Experts of a small language model.
Size: 8 layers, width 256, 39.4M parameters.
Training: a variant of SOAP for the experts, 6950 steps.
Below are experts of layer 4 (counted from 0) of a mixture-of-experts language model. Rows are named router (the router's row for the expert) and show model dimensions 0-255. Each number is 500 + 40 x the weight over its row's rms, rounded and kept within 0 to 999. Numbers have three digits each.
Before each expert's rows: a language model's description of what the expert responds to. This comes from a sample of Wikipedia text that the model never trained on.

# expert 22
It responds to: Adjective and noun suffixes. Derivational word endings such as ical, ary, al, ity, ful, ing completing adjectives or nouns, as in biological, practical, legendary, informal.
router:500484455432495471476532514537569498504466469514541507573493414537500532403460436467527449509492497445427510470484535559524487509509538444473500505496530487480516453459527496510505470517511512536540474499511486467543515532458482466539484480439559522559522522584481469489479495542553500474523542491547496591481511507500497458566475442471470547394532474473528534518538503521536550508592475498541461570582428444587487425435528553491503486505489448525517507599499549488550475484544472469531508546563561578586464462607540501532470515532581479476435431533505568520532433508541509561544502479518534550499449555489487542459471534510490438522441506494461504547576481508529477477592492497539499437498526479508488524544510511527446461529492497528566507520487479586497457498473575

# expert 19
It responds to: Letter c and ar pieces. Mid-word c, ar, at pieces, often in foreign names, as in nas(c)ent, Nas(c)imento, Alman(c)il, rea(r)ing, plus inc, rec, occ starts.
router:579488450553453589477574522570495471425514508479520494511500454549483525461446534468521483532448490502470498448507577601578520527435563523510503488498473511428518468474475521466439480528533476540469524476529497477450522447491522415511453490446532513526521541515534531517493580488536539524457511442500503525479551559477402476554506468483424565513437540477512570463584485532505529468579505539511498511501462524561480468509444565483520495486481471475562436530466554562488544443521474501542520514493553570544434497588463519512449492522575501513444455542431562395517458513562489531548501501507472545530532515473479481485443452484543527533491534478419484495519530473531477450499473480512538430490511540438497490543563542544454519522474523565564500525581524499508482549532525

# expert 20
It responds to: Inner word pieces. Middle or final pieces of words split oddly, often after d or r, like ow in dowry, ant in dormant, ing in Birmingham.
router:537488439474504536492488547577492521445505474487539470578470480500512569417432447483536475566426488512397508411506536527488461508439554421502457547455504477498499460492534501489514464472458416520562527480488456468516540528452480497503496558511529560518465528546499532504488573478482512464540474493471569543448479544533486473494486499479468516469527573532529541576561528510487528495580434432536493499566507463508531504406473562465477542429498454620528513544522574477521480475542500492551473608525529552469439486544523529574437520479510506525478502538523544525558447525490563562529503450546525485539498506453521476486486502534522486483451501523429505485488489464524480383543488477522496470510437496530507569466558481578510491563474537551527475465526500535451475551541485

# expert 8
It responds to: M and e pieces. Word-internal pieces m, e, im, em after p or P, plus closing parentheses and pipes, as in portmanteau, Pope, admiral, imprisoned.
router:539487466538400496431598592518532482528464485460511471486480496557566531465483495495578483458498434530440483462497546580533509469457541447487468516491511498502557453433507464475500482494480459518435480426524430482494512541457545461524471493512552570523527486531532507516530493456488547494509538503493510526515454556482508521539476422437477506415513550539493530539590507520517428488582453499500406562505425522493556471480493562490529499463509457511550438565497504497580506518520480480579564507510506560559551506525495497531462473570532487515447445592440517500495440545499455491569490524525538569516504475443513502492458472508530525551381508503408515503504531485546501448533455478503485461545473482491490451477561465550400439517481536548512486512555462504480499516547501

# expert 23
It responds to: Table row breaks and vowel capitals. Table row endings and separator rows (|---|---|), plus name-initial capitals like J, O, A, E, as in Evans and Elementary.
router:512561455461467576461533527541514427447432421492535492515477457507560519404474511437585477587465457542369480495541546554541515574503534488493517524519492482503524471458502486473512488528510448513551431500509493508478519513442508491518469484502584507505584518553542471476445508533544553501553557460519514512489546468511507460578470498484468539424475476558533497502501453536581457487502404427523477574538454500541529501446441503517543534482469491529533493572449515529567508514454461486605521548526498530475505487556478509504423483521521444481425446530478482485571451509558501508527538477529478532491510518402501433499434485436581517530391538480452487514550511466500509512534523507530513468503515505505539497503509470550503438515529566562565504483505465511495475501534516

# expert 7
It responds to: Mid-word t and consonants. Consonant pieces inside words and foreign names, mostly t, as in Cel(t)ics, Tel(t)ow, sound(t)rack, plus cont, ret, int starts.
router:497475446485466493469539538515555535518473447448580440523443431493580521483479445509540506496486398441481499467506578583574492514497535514489524536473501535525539547512493490526509477509448503508508444487556547492463573468457553459570538468431494505536516479525499599493491526490518523497503496477556564536456563582454466536556495435464477531471566531531460555509502503513498462494587460478516431521513437473536476512453442538453479504499444496505524419514453524498516531527469507501533480478539537550504511492509493447546464492494529456474478449556507509476584454567478480568596541437533523501457525487443497483548487456466587534573483521507476553484520489429524445500499453566505447428549492525544494512498560512567452510529459498578554485528523489533480441615462480

# expert 14
It responds to: Prepositions and conjunctions. Prepositions and clause-linking words after a verb or comma, such as as, with, after, during, against, replacing, coming on as a substitute.
router:562484499449469524463512546591542500455453430438484456552470481549571549444451482401534522521492457535471462518426523584505481541442483447456489490501506483471480492449543543488475465515470526525549461508548499446444544536440471485526479495493493524517524497566530499525492553497498557493453535526553533517506565479568455481563502450483468549470545461511455560452526473522502511484485471452547488576499461452525507454455473524504554459441460514556504488559428520472486450526453468487520480541586573538517507505573507469575496481520500431514464477529428546445516461536519509514540525447560478506548537546505469482433437449463518472521441488530459496528490518475560485430618418465536543486503445468509520529517542411523495509530462527518592511490582545561519495517537541

# expert 3
It responds to: Infobox field-word endings. Closing pieces of label words before a colon in infobox lists and table headers, such as Dialing c(ode), Gazet(ted), Dif(ference), Location.
router:485483473517445563479491517485514426456423441435479460572472466485523576449436499513541564489504499496478511481473524479451485513458551509395474494535552432518538570414556487518475484556572488520500435470492466516526511525410581498492479498476517464532536526527447517490456537472506574508538502495468494499459483517492545493523504507493458513446463500479500529492518422516505541554490460506544447524564483468562489501420494523507494549534450473617587494530435520518580573460582500471509536567517481541508489588513478435516469511538502556494483447532469487423555452561473480533501512434519497546494512596415538515484460497518499495516470550513474476514501500459532462504511467508559519438474500468543493500498504438547417456544447537544611504490509499520523461547571546

# expert 12
It responds to: Mid-word vowel stems. Middle pieces of common words following an initial consonant cluster, usually before -ing, -ed or -s, as in switched, skills, weather, writ.
router:539440501567457570509528492497512484434421493441539485514459443483448569478481487471535498527465447484433561406485566586526510526532538422464462485493536508504505442464495469524451458558535490496554412509454508466478529481441478489492429496481541466631517505537499523449472487468493517485459519515519538504464537564498509426541477477437463515424504545574484600465548490489524451490593496470515448490514474518539512486507478466496495476478417464526482482529525518509496433516489476445534560508516575598522491460536528520522462573550490478510452452549443533473552469519536522496541478502505507502511520539492494501448450525445518516543492537480459528571532455482519465482550435480524564512474440556505482494515581506591457422563516497552491490447497462586513465544542481

# expert 1
It responds to: Word-initial consonant pieces. Capital or lowercase consonant word-starts after a space, often in table headers or lists, such as P(ostseason), t(ubes), st(ripe), Se(ason).
router:478519508481501589475557493515525455420437449440509482512446463477486514417465500504546520550500446470434538459482572505463499524485586508485416565558513515487479511452513492469483467545481504483527443527507457470485506480418477458507411511536585536525534526535505466528413541465543557521503500463533485532471464562490497499559512464515464520475492488556503501458495453513513496445531428439519475548506467499493554447476433518484546534468487443520552459576489508501558576513547475501508535542558481518486506513524484471520409478496498487477486423523480520483553462530532489531542503480583479498490461544406438448478514409492537502543426483495463513562517538488529470484542481538552469523499514545589541529450562452576503389501456498551580460478552528541490456500571572

# expert 17
It responds to: Vowel pieces in words. Single vowel pieces and accented or UTF-8 bytes inside words, especially foreign names, such as ens(u)ing, Braganç(a), Mété(o), jur(í)dica.
router:526519454507396536449564582536542505479445425531541415549514427503591522428451532471557456539479473451483454538482528566530527502517526475491495523504444484503508481493510520505432475550510464466521498483538497483543547503453553497552426552526559556549573537504444518480509498483582551486519505500498529518477527525492545475512448452553494554469442540534497520515572508469482470497594479490535486576468431461514462496491459509473571473520467434508550504541436547462506540495505456457556494560511513557521433555583461502506477521541532495544491453560503500445627495511541515548521461538517498517539437533470486477461430494460544473584458508516408493457568518416490471418533465524521529490457458549550522527504556518527470503498506557514532512484476510534490470497540497

# expert 10
It responds to: Capitals in sports tables. Single capital letters within abbreviations in sports tables, such as positions and country codes like CB, CM, DF, GDR, SWE.
router:509523520479453572446513621510568427507458465494540419596503496459515531442478461470541524493487428468479512504507524532542442530477545523475490506463556491494522518416473540470481467552472502474550462459526448493554515483446499481544517455502537496575544481559539527444461537519525506560451575519471510556456489469545499503560485460532491552448518492509508571470536492545490490565562488458488450511537461460486509479473465522442534509432434508552535431552435501434529567528486443501521546537561523546544548516536485500557427510525520420438475423518420534390535466535515511497530525515505479483513465492483527519471471424410528481527506505525442487497477516473532527459531476532558501484525524487537498497511566435548415504507437507545518409498507507544501469564505568

# expert 11
It responds to: Auxiliaries and function words. Common function words in running prose: was, is, were, to, be, been, his, their, especially in passive forms like having been loaded.
router:431454456477509482494505519514549497450447409448528456561502460561546517452487447439558461531447511481451454500469521596516510524468510401412486517512479475465511463443516527557496481517501512519550455480553542429473514419474514487539527473507561542565499566479457542554463520503547504501477544499488524545519543510503463509566538450462494504485462505512534519523494468516530509448581526462557469542511463464534528485506509520488546479492466461508499534582433527473490503479518472410533548507561495555523518558604521474563484523500528453491472440584493550478524465593524486506546512427524521510468518489494442463456397528478561462556494512468422519534552522471498463431596487485571556519442489469501494496534551491536484451547477521574578439497554505568503519515501513

# expert 13
It responds to: Space before numbers. A standalone space token before a year, date or number, usually after from, in office, or a table pipe, as in from 1886.
router:548471485486444578445557578534512486487424390453524421555481395571557541440453494405563513569495443487458479458475530526482473509509517471478482576463489487504534491453503498502502477504541428526513477491505474463454553478451545494537422505465555518536511513524533527527473537516534505478538518466566514520487505563488526458527477465515502485459469532534504538514511503505545487468545423492510461521542424503527493488490458528506550499489495481552560428592446513464514487534546465424526527555520555529564511505547458513585453518535551497480459403605470498467533455537524490524543562492519506515498490604454475486440430487459531483578465538478456488501567553476577463453573491507514516502511519538536493492474514470536471486503489513533624490501497491513469480542531498

# expert 2
It responds to: Prepositions and table pipes. The prepositions of, on, in, from, for, between, and table pipes, equals signs and list dashes, as in Residents of, House of, place of birth.
router:502515472497441500469541538469525483492434422413495483551476464543557580432451486499582483530462433431487501458472533545482529475455568463455475523506463461497545488474487507475510471575468519577490489473478487479545538522451467457554458498455540560550503483497511482519444591546538530553550578474570560507501490493466541487525517498530427547478503504529528503487541533498542519488565446477547423493476444511509486461441494534450503506520442462541506488592461506452504544442551490470594502571577563527497461512529474488594448467547560476497472450514438558476522465555555481516541543505505452519560502537514490506437442504498512529499423485494432486511555507490507430464534460552560524434490453469548493540480577453532439488488482502528572506525549463538530450521537474

# expert 18
It responds to: Word-initial consonant pieces. First pieces of words after the or a, like p, v, b, un, qu, ab, cap, as in food pantry, stockbroker, abbot, unflattering.
router:450522476459499531482547574515525504533416443479526495547468460476532525434472456465519466520468447501458523478476536577487514533511542487464465525511506506512515452505543508508556472514480450529523454508524479505501530420494528422487395501466531507513523565563468510453456602458554551525511512465521585525517523487466566500574466446491503558433510503478559581463521490508519506462506461509482454556550451490502505489477439575494521525490426490535513501606487510424538494462486480485558555599560569564513539523575492413528442493550504442440511473571500469439534432516520507474575542485518486505473473529455482474488452482524525520517416472482485431485529554474565438482545477488489560527535495544506514535512525504558498468537431522542567500519491461515451447478588451

# expert 0
It responds to: Article and n-starts. The article a or an, and word-initial pieces like n, d, h, wh, ann starting a new word, as in a position, brand-new, Darwinism.
router:495456526516432498494542607528502497469495350480568496546499429489580499447452518455515518545448496498497506465493554584568492475538531438476500498551503502522498509488520480516471481530480490527525476482502478471435519459490490448550467514500535505539491566545526529497463584510560537525488503477518559497513511518432508465513497449442481558505441541529547543499536442487550511489557434446487449529480407461528517509470438561486571534477514452505559471548480543528524534518534485447560509588562514552552544528536475437615424473526481506475451452532493504483551441514565523559540527457513486501446496529434450512517405482502557565512442521470442526515503522484567439495541507499513543491553514525455516491511511467526491449552504525525538528518613439546483500468495517

# expert 5
It responds to: Agent suffix er/or. Mid-word pieces like er, or, en, ors, usually agent-noun endings, as in obs(er)ver, Illustrat(ors), passeng(er), plus player, member.
router:503557486489472479489539518519582510460464434525537515534544455547520498470443540474550517525481398559501526441505506526496491479522585421492493508500460478556496497448489478474496473544464439545488508490482514474509545457471481467506496528528574537529517541523510504518524522400527550466463482487565553531533558520564476444533492420546449564485439515559540529538619511475582483528509488444487446549528462469559559473388485525470521497445467426544546502608485505538555530455533452503543491499510486585520473509547513479505458492497509485481441490565454562470519445486514465540568489489517503533554486507440522437507451552562488413560514543470488517532518528456606431441553481540530510450511463514462501494512524435517426485532524522533511497488530476507493490577533483

# expert 9
It responds to: Letter g fragments. Word pieces containing g, such as Done(g)al, be(g)inning, Jud(g)es, Mich(ig)an, plus some digit chunks inside long numbers.
router:496436487509444516468541519541522417499466482485582449536468454546489551509437481473518492535472482554449519412466562539550502513489527435494497562478559493524522472460488477501466484582508453521491486449500522479535498526469523411498488511511588561601585501547518547464489553583495534470482574518550575502499537518528465435577479458456480493465466524564501507514508499532534525512468402477555500577521412502499483523463437449504494490471451476481548415541490531532498493532579474446515540509507586547555515500515469488527458523570545411499442500521430474494536445534530524517528476492544510535549522484531539460519463502489511568460491527498444488474548540470527475454540515545520498447521493598483485515478574526517465483556455484542532525506584492531543493567454570

# expert 16
It responds to: The and ordinals. The article the or The, and number or ordinal words like first, three, several, plus suffixes like 26th and youngest.
router:486535480478428484469537614570500460490459470430500482536569459486519567489496497428544486539500515522431491482520531614549511520497517446459431546430529442456491505495478496501526462550499483469527425493558478483534624496481507445583433436518572509566493501544522506454488491475467509541500588471507568511477455495508466465528496494505413500469495536504534522478476488519523463538523424510542452503546431471529469474504504503483531491455446469517504452585496507488517517515500455468550516529551520547538464517544524450516476473502530460454453446569507530487529465536573507541528555457532538504476488508507549519499450494513580521533463541465438449562545562436529451484556443511573565539525439529482565486422520456554449476522462507504525483554546493520413464534476504

# expert 15
It responds to: Place and institution names. Capitalized pieces of geographic and institutional names, such as United States, New York, South, University, Democrat, often in infobox fields.
router:554534473499458545446523555578534433523488507436520452592466450517521492445455478512593476550539497465508482455471583518520467519501498418455482513504508435467550470508523495462500459530570440490489460505541468465494497518482485462574505510471577535536530484561521522531422479505507500512524537425514530511537482542503494514519514488471469523404470485483510479518552538501563503468504455451522413501583477495561490451487459487485606560520409498598562431602475519511536484473500456476500460552561499570517462518528556461518476455518559499490468481520514505468550432527520515480517523490571521541509471547437454496496467497488555444542438483465478458591518507433509454468527513503533543487540517521472532502495581496526454479507475520484558466444542554527503420596529469

# expert 6
It responds to: Sentence-ending punctuation. Periods and commas ending clauses or sentences, plus heading-closing == marks and paragraph breaks, as in after the war., the communist party.
router:499478460434465520491510570507475511481413445470536471566507432485554508498428459475487463467518456441381461479464534605532461550519497480486552548523481464481515517492507554523545481530494474543517506470540425444507554486427492501512453445467538539542547456498556532513521523545578522474528527469541532551520579534491494449520472449496466530426409518530485563471561423509554488510530492499544483566464494505524477493500521479483524482450466476547512500590430514548520546519549454477576499558570569521523473570579479468541471485513539490449482486533502504467546485527500519477527524502523451568511511469496525467500446444527515425478394494504522489555553489441538446443544503488528497514494454529492496542422543483543461471527477524623551487499520469539439450533499486